From a checkpoint of a small mixture-of-experts model trained on Wikipedia.
Experts: 64 experts in each of 8 layers, 96 squared ReGLU neurons an expert, a sigmoid router.
Below are experts of layer 3 (counted from 0) of a mixture-of-experts language model. Rows are named router (the router's row for the expert), down (a neuron's output weights, with its number) and show model dimensions 0-191. Each number is 128 + 32 x the weight over its row's rms, rounded and kept within 0 to 255. Numbers have three digits each.
Before each expert's rows: a language model's description of what the expert responds to. This comes from a sample of Wikipedia text that the model never trained on.

# expert 30
What it handles: The article the or The, including quoted or bracketed forms, mostly after prepositions such as of, in, to, on.
router:142122135078174162114134151147087137113127113149166148104123147066102146110150115149139140130097106115124072131112093106165137085155103111082114121139130123141107115139133254130106141159163150121146144116109159120064179132156117110077120161111127159172089099137149094125152161181166069165158143226180123117075101154164148121117138191051171133168123157191128108179193220135136106136172107153147169180073171131111162106119144132144167175085106124158116102143138092102096129078182141112110177104184104172113140141151113147119137137134121106113151150124200195134146119105097112138
down0:138142120187144093139139163125098080164106167120129139122119105156199129101118107087148129176148147127119036130139095104139135071170178069081168113149085113143118160122118160176127146104121092105137103099113102081123172148157069106116149143154131178110172047085148126155128064108109133161158148164120098141100085135082134171151101135165133178147168151107189141115131096129168145147128153105150067112109156167168099121066147107124084140139114135136090089150110091144159158125149105126192051180171144158153212168045096103159169132158116142121077133139114104107082185091126139156
down1:108083129149093088165157188099076088113116109156098104115137181144089120098109152094124119109118109126135098175115115149126151161186162113084126130112141041132132117133135134164061104146130126132138083155176149109085167095125091085153161157166158098173103097119153143168133088169097179093092117164094125073105126115140151139149096124183079135093131133110113109146164059136101134152099086139127122179121144166103059198092157067096086136114170115134108159161114176143131108179108158141139098060167113080127151096100138111152121086192172156100142105206130098199177083124134142068
down2:103159127065135158117142120129110140124140150198103128186117097153156149152115067114191109128136149155190149149131091100180113124047129150158096154125100132196093091159064125080116093169097084176088125193093111161146103129157105123158068090107113144136109071154201097145083032126122125157179141140150093135146095170105138125154144102118127078105171160141099183088110148154166126129093079129077159114157101116121099090062168114129138100117093133132087169162153141187053083145152145116141112165150098130130093159154076120122092151148126135127125131105136126070139152149180109160
down3:152103153179175070134122092106173171090129104162086054171092092137188088178102126124078110146158163153084125115145100129117140125143149124135148199087132090154177127140118150109085063109122123112127130138074143116110142154115127146125179125170124167160141074117106167138134109133102119136086098107155072100076191086184035144201104141099108140114061113150164120136088127123131143083087085095132071150102216132109146143181134102154183156139131107082118150191116125147116105189151143092079142148140086092152102096133087122105103094135098145123152174154093155065127130125136127118
down4:083085140090131150091153144074102138081138118055160100130139100104116195156160103070152122136112137134146120204151169147109034133074105127118066095129122130114142126068141131122169092171162100128094102113178100082133108082160139209121070146043114097132142148095125176058119119116136183130072109129138143134124173152156138104158133095146123161156111178136104127141101098165091132159158123175174130184153128170126180097161103097099106130126151094093186142122147185087165138113148141136140139098103094167138067121144120088123194085168113148102102101119116151078107148142132064120
down5:146181144103119089133116154138118150172166149121105194150127110110122126162157170151116146047077055131099085189083092079096126167115115123126152128132125077115164095117132190121146101127119152190178106095107162143095138101155139149169148095125129087127159135182128130200101105119163152084104182161136133103119145088115153120160149179146106129088160145086112120125146065161052121090112178151143152192139147100159100145130170168174133054072109159159111164107155158099214066172131112184159106123118081119125092145142094080113175107122122110105170094124113170160112121172117153107
down6:091137126109131126145161130104101190093159115184123113124128122166123101124107167191061144168064163108123135116158138106171124111178123143104117076208117118118111112162114093120188127165084075078126118097161079145141127064130129159135107091165120131124125147119165086163139098104104105179160070145135122158160148120073085184086196204105157080119107097152093058125187071116182117133105128142155120097173125121107102156118144185145142119099150081154159173145078161161138173129166147146111132137138178150087115088124123185101137146075086119179130163067097145172106107091116150096
down7:121105123119153135053104181173185150100138113116173128084177124159133146139141137122186137093143106156142089186061133110097184130092153129155141131088089084177162096127185095151068158129152132078102148114080099145070151117137169077125149015104131149095177120157150121131182179077151131106133100101107132137145138133148138136094116125129146091146129141139105185152128126071162072101112096088146161150184118146118150087105097140237168117125113136178111119144186145115153137124136128128129149156139149133205160149065118065099147080126083104117181143124100153118104137141147165096
down8:160078111135149146112140153166108145129150144138108134135129123173177052162108057140102109133124161161134111140115140051199155085123176127186195144100091143169155159135121085128111131148107132085187138183092206185142189171154110129103171143093161143128195125144080091097161133116158098152177118158088134091159116067101160069116119105138137110172168115176133156080094162071141119161086179114093110087114150160113157164129100089109096122162163103079102140111191128111115155059181127091187113122135091147125085140121149114148116163140107125134153145125172136108084105163170140145
down9:140155169150084200153167140104146063131088157116143071103084118139148119171168122117088195076127139105165057110113120114085155093158111177067101169104101123162152125112152080112182118162108146148077136124101108105109125088089104168102143122117120096131150196136124146162147080128165200104130144142142114090120161116117134114121137135118149130067158147143134171183196086083092102141053113110158097113118137156141119128127170127105115107128138176162075141165072175112176175122055125175156085088140177071098144147137108154139189158157136110102101116101098126153103073197090138132
down10:107182156143151166099166137132111121101160139108165071111170180165104135148156143145075223065129153119119081173131152111067178096102114139183120111125177102169125095113191106129126092127115130156030163099115111089185079106139148150110152149126147136173108109134127135160133140169174155150088151129168098108177131089188124170111131190099076132129106164186139148092082105157124101129040086128129163174148096142123138175144106145153134076144100141147158151084154160146070171126155135206152126096132203134090095110100155106106137108122102127098158118131086131131092107088123115112
down11:102083183102077164131175146123142086130088131085145106098159057151137144134151154186144180181120155149122083131127176036149096182119091124135070149110113162201120151073113115109120167147085138093111123166115090047115149111096134104084138109168110071146110078152082096156099136140210115090078126103117144121159121174173122112105133132147083084181144160102137116111169166121132136169117089118181148133088106113122122129139192080102092131169102176150157117164152126117102137136119053161163120150111149154090160119169145071129096122153170111078101106138089135149095121162107187121
down12:155155116120148108106116157122173143167133102123120133133151103159127166133111138093075149151140161144144130106176102099129128149134122177170069153083106125113161137139154116153122169083092122116255157140125146128108148124105141121112134165143136132209127109157053117137170135119128098109142134074115136152113105149174108161062101135132087121131085145132094117173160114095139159132139161092087125062097072150110153071167157132159136110111119150125130130137136102126117051152124083110161099169083154125098158136150151116115131230120141153110114120074181123073183127150072163141
down13:089132139084085153105165112103154131218103075166076080155155101039169106094083104118134134113120092119163104127109121056110107154115107131066113118127112122188133104123093124140139164110143144090144097115123130122102153118059131102138084185133136131115149192128109136135098114148142154153077176119159109100105131091185118113122172095101134102217170146150157142111150148145099112113063137087069135117127087105132145097115130141149157154083118094119148055112111135061102084113103143112066109175076172129109167159160123147077072167117143145149194114147100153072123071100090170158
down14:117101226127139153125109142176199153176144095094131207130142150117158092129130132101152111067092193158095234106134167120108158144111125147183156119116128084112138128085083172093136115078149132115201119135150114116195085147130116148094080153155175131096119148184105144130061115094172100128161127111109131088088099138148101164185081094125090118136118116104113119093087132111116179064097131151102184163143139152113141140108063105111156159100164130117143160121088100160114146111061152117169102111094152111092120132158154156108135174111112118149141167199132120113108149132142172201
down15:123122070171124132123105148105101167142176134114157069157172080207112139166046154113123155153114098132153116089182142084169094101184065135125172124131095128126119134181135138062156145104078162157237145047105113129142142142145114127121113078095093141111126079096163125138094099134111143132080148110125132154144143145129137110133114150059091104112147131122117115136172095156139105080169182147152125151115118086136114077136137141138149106173121126143125128072140078170123127115152094103100091208193152128099090144089155075124094235089109101148127158148153115154129083119090163129
down16:093122070116187189158170137198131182069089156198119155152112144104131147162105105148139143146139103116125139133200108159095125157049135143147128103126129148215183136159152171084074158082227094095128108142076112170117102133165157143136150190176146155122118096151136134105094156122123102191141133134102111144136185123150132128135112111095111129120158151186152110098145124132165107130101187087090191087125088105088153128137160111124136147152222119136125106161074107137099089113125134165156103185120187152126114159140096116173144185191111138131106164119127157153157139158112143124
down17:138072145125095120082178108132120154065105111189185093134165103119126098107129106136091110161110223119147193167089114118118162067125083148101142125088054195130139149121082058098137112130157135178106116149137188133115092129130135145096143148099173125150105132118110137102118082135099068149144135165133128143142171118107109127114071121055088122137152156139139144134131144095052134078104173087135196149130107128110142119134086117109099137137159124119125125120127162144090181070192131157121100109132135039114154122183195157164032165106140088164135162142110121112153145106176152143
down18:119141134072163141184141104164115167155131142105117129099081101080128120050151129116095130149124104073129150111092116176111105063116080194099101117128155185187124075156148076073150160150118107163052153124118090169133122112141142109108155146106169094178085153145101105114138124099104136150123115146123093170133116177121094115094142090170116178198156150025145165154092090110117120185163122105139131093117128043139137107144121112120176161151147157147183095120158081115081094122111093064130131074134187167166082113121150132102150083135150098144129096153098134104129133120119057175
down19:179114149127162146146101158078073115064060117144184125125115112112119095143126140120140097084166086161087074088172100181151107150128135124097112074137107091152135110121153196100180106186132144145119133107128051144146111109141153159153113161155128125132170104118158082121124122166166129150104144160127135123097101139101053146131171110149172130174112141106140138065116140141095118156153137128124143154097156115127133149125127175124132126118095177127133154161104115161197194131053113124154154231164177089137167173068094195094101082100121110115079090089132108193171145159064115174
down20:135146117099184088133057108127154142182185147073084139110128150134198157144142127122127123159121107182165099149101138085149059161148158112095087123156165113137160135139150134175110148142118114083166146099136106132088137077171151180122075142166079085146162119126158108115146181122164147115127124093143150088124063150149148114119145193174128142120090117025112105149113076128156129120182118128157137119058162164122073102124182077173191121110083104158110147101128084110195099146114101143173166126169119142136103146149076127079141129136115169129156136149173191173199158129113138085
down21:180164109152216109163176162098085111111128109124150120078165125098095097118153133115136103077129163127170129115108101185139059149105183110109205157117180131125154095075147093159136162155154148095190135123140218146120126129085094166117128101147138133101095056122143140152103162145150125111156165108189147098120127080140208133107127120101129106178150123157173111140188143145101078093128140211133099132160110096171115162158168133109127118087077106150139084123156110145143100081116122120122123158177171126077187118137061122105095181115089090085157160132159109177154167135112088140
down22:122172129151148102106128151157175135069126172160146145117185084151122100137090131147118143124206193132132122150161073109153106142134147100089140098082135101109064091122172122106081151194087119084181107216108105085169179076137154111071115106096120095156162111150102146135063107101114121140145152072151168071134131112147097169075148142126153112122168124119136075164143093191113102142085139112164140167172160125141117110095188089114157117121102133156130085174143156164125104143123119067171123098077121111107116113087074082063138178148140083140135189121138124080108125159074089104
down23:180077075152134147128125145112142141116142146098139124115149112126165106147134133121137123176102155132196090116096126117156078148147180191166143136142117086165174133179108114122170125185127093096131131144110124132116092119121156079160145171145106121112116111074127114144175107033127131102127155121127121081092176145156100170140102121041155109115124111070096138198103127146157114138154157072137126125120171163149113120129146130181086060190064151107095091142149135137167102094119093131109126185186132061134232183067152093185113144155115162110153146127084178149133083134185134088
down24:106133094171120108129141130127149118158139144081183105146131117160157110172168098167095133163103087145139148139157144170149128070087126094129105101159172176090162118111129101092124158133156166105108101128161130131149122140109125119106147090131116153161121104083101109117145112100100114158085121079174130128135129182143184104073148172109132089133090075108127162198076140145131149128126141073156181126130137100183175096171076126135124175160133103137165127121075098187119115045130068083075164190134218121124095101181180191088091162117106165111068116169116096192118143124141108214
down25:137152098177130059127101095075171125122144126090115127125118126129125112124112113168143079059172180127097220119100063061131101113154145141146102116078140152113104073123108091133095117080128137158214146146112072102138198157114135084188111117093089150104160155177143128095185135149116104137178129131085089141119088138136124178128155140122084145094168072123144137079093092096133112156100174129155090118116093111098146070156108093066155150140131119080127141152173118153146158146119097106172103095094157097108175150132094189108142197103165066140109147126181117139118115098063141163
down26:156102150163079113131152109087115101096084172119138164148119086101168182172118145109127150173137073149143138175089118139159109185114103105090169126076140081097146135092099163080084155121156133163142128134105199134076134124193127138104083085122128114102121145144175102111088143131080117171100126084106136129112157200116133135134160139129093113102210117101155165040120146198098102140127080125088093107168152191108087129097150149123109129109088125134138177145144190109117133197046087164145129121135175098126094186169149111149187139126117141102114091127123135149200099131106071166
down27:149184113060127140128128143166119116125099110173090086144109133148070102095161076085135168141160116098088127165109109164139129112109070160083136180108153165134148134172110140086093174069101149098170126088161151180178095154152153171141169189153181170140148092145099139124112099120185140142148090200129104125134106133075129148189065085123116143124115124155103123117102063086095098055119092107106118088085093136145111169116111132120178161152114113182139157065125137129126107082182168141140196176150105108112183165072075131111124127151072157171185125115130118105112106103148116163
down28:155135120161112120108128130084151106166159141138082096147191179096064128118138144148121159152190154135118111123137140147201159063106153130104093159098126087124081122110108120125098076108150168107180057100160188144099150113086110100075081131133126145134205131078119165073138161144098180111133169124093077056080105158149114075153172121142152095132166102126145156125210149117087126118106116122131078123107138115109107177139128110107133214148180082104135107139073109130179183134107082162131112101143060171111086094165110143132114091142121135163140148184096154165193151145151137121
down29:157107137117131065174152131124140204176135104115121175135124137153095157105155171187113107092081138120102156122131107092077119160163157162144052135128090149117140108171146162147113135187128100127139192073082086110164120136157099084155143150142158139145111094168103104166074193143172162139147148128159178139138122150127133115086150113174128113038050182116093106143153072154128051150124165125079135133112144114114032106110155126152128082112114188162136142128160152150143132163126081090117081166148116107198101100103132150127089156095110147101145119167165097167157149053134136116
down30:119140134118115160119051126117166172120135131138154114118117119138142142117127141090107144179126092211098154061119119102162137085114216103129086142102106162098144133159175119195127091231163114078089185177087127145152188149124161180092105115173095124144109146133130163097134145130135104143161088099141149111112123125102137128089129174157209140107080126133082136173114152049199103147189140121087124144115092128137149134108109179165135130143111077107089159135095132105150169101179157077128117087145067138149126151098145137157135117121176162102096141055113099052134113136160135171
down31:133135047077125161165094053189128154098143104147143059129150134066123113099099176167088145114143167172100069109146162108104172165159058141143142106143161136134091068140091133115137151123127158148112098083123156169176127113136117152162113119123155115146155154088158093112121172063103126132105132149141116121154087116102118149191108096114150181089152110113117129117098105090107136171155116124069138149142093161140121125079081125148121096117158096085139103115089148162073077125192163135151142086123110153106140195157187108132159237081151136091154129090180126079097109173112146182
down32:098106137188105114132164110102131136139110161091103111175103101111186146118119159206126091116082125146124158148131098157151121106100093128112079147108086188138049145103150153056105103184097116153119097101219101133146163102138120166213096096182100091096151133161097132145086149103164172156136155130162129125110185154090117142089138145088136130142205144143118209122112129150109118189165104100161121136089192088152111104126133120085098158109196124092185145138119174094137105169136130118120135172116151134136079120116147143178108129106114149132148130155140155112056194091210143134
down33:174093141119121159134125149171162132151140165132141143160114086192203139161096145134118119127123234114115154202130162142167129099124096186125155143129102203132141096086112083085160140121162114128136125100174159095114158098140076052094178143163092105107182172138099108065180110136134117148130095122056140088128201154105107112149107102096176146097107095107120147108154150142089082171146165156129148123134187163114139093124101077088100068159132154105154133130135129143121139132186124181103127132144053100180130167139098149162097151181116161171188095124134144121109100115160177105
down34:178150115149070132184146185095131113095167130130140159141122054153163146114141136130106113156065117113184096127086089197089098132146068089096146089150093082149159144122168102172140151163114130184182106093115137124099162095129143106175180129238124116120152144167132102148177129143161069108133113136086163117112127135145142129129178193125106139160100170095110097128144104093143127101072095167106164169098123177166114160089129084102154083095123074144112132157150087187151073131179157153123156116120103122083070111141133115108134072179117157104108125155165155119090183189107134140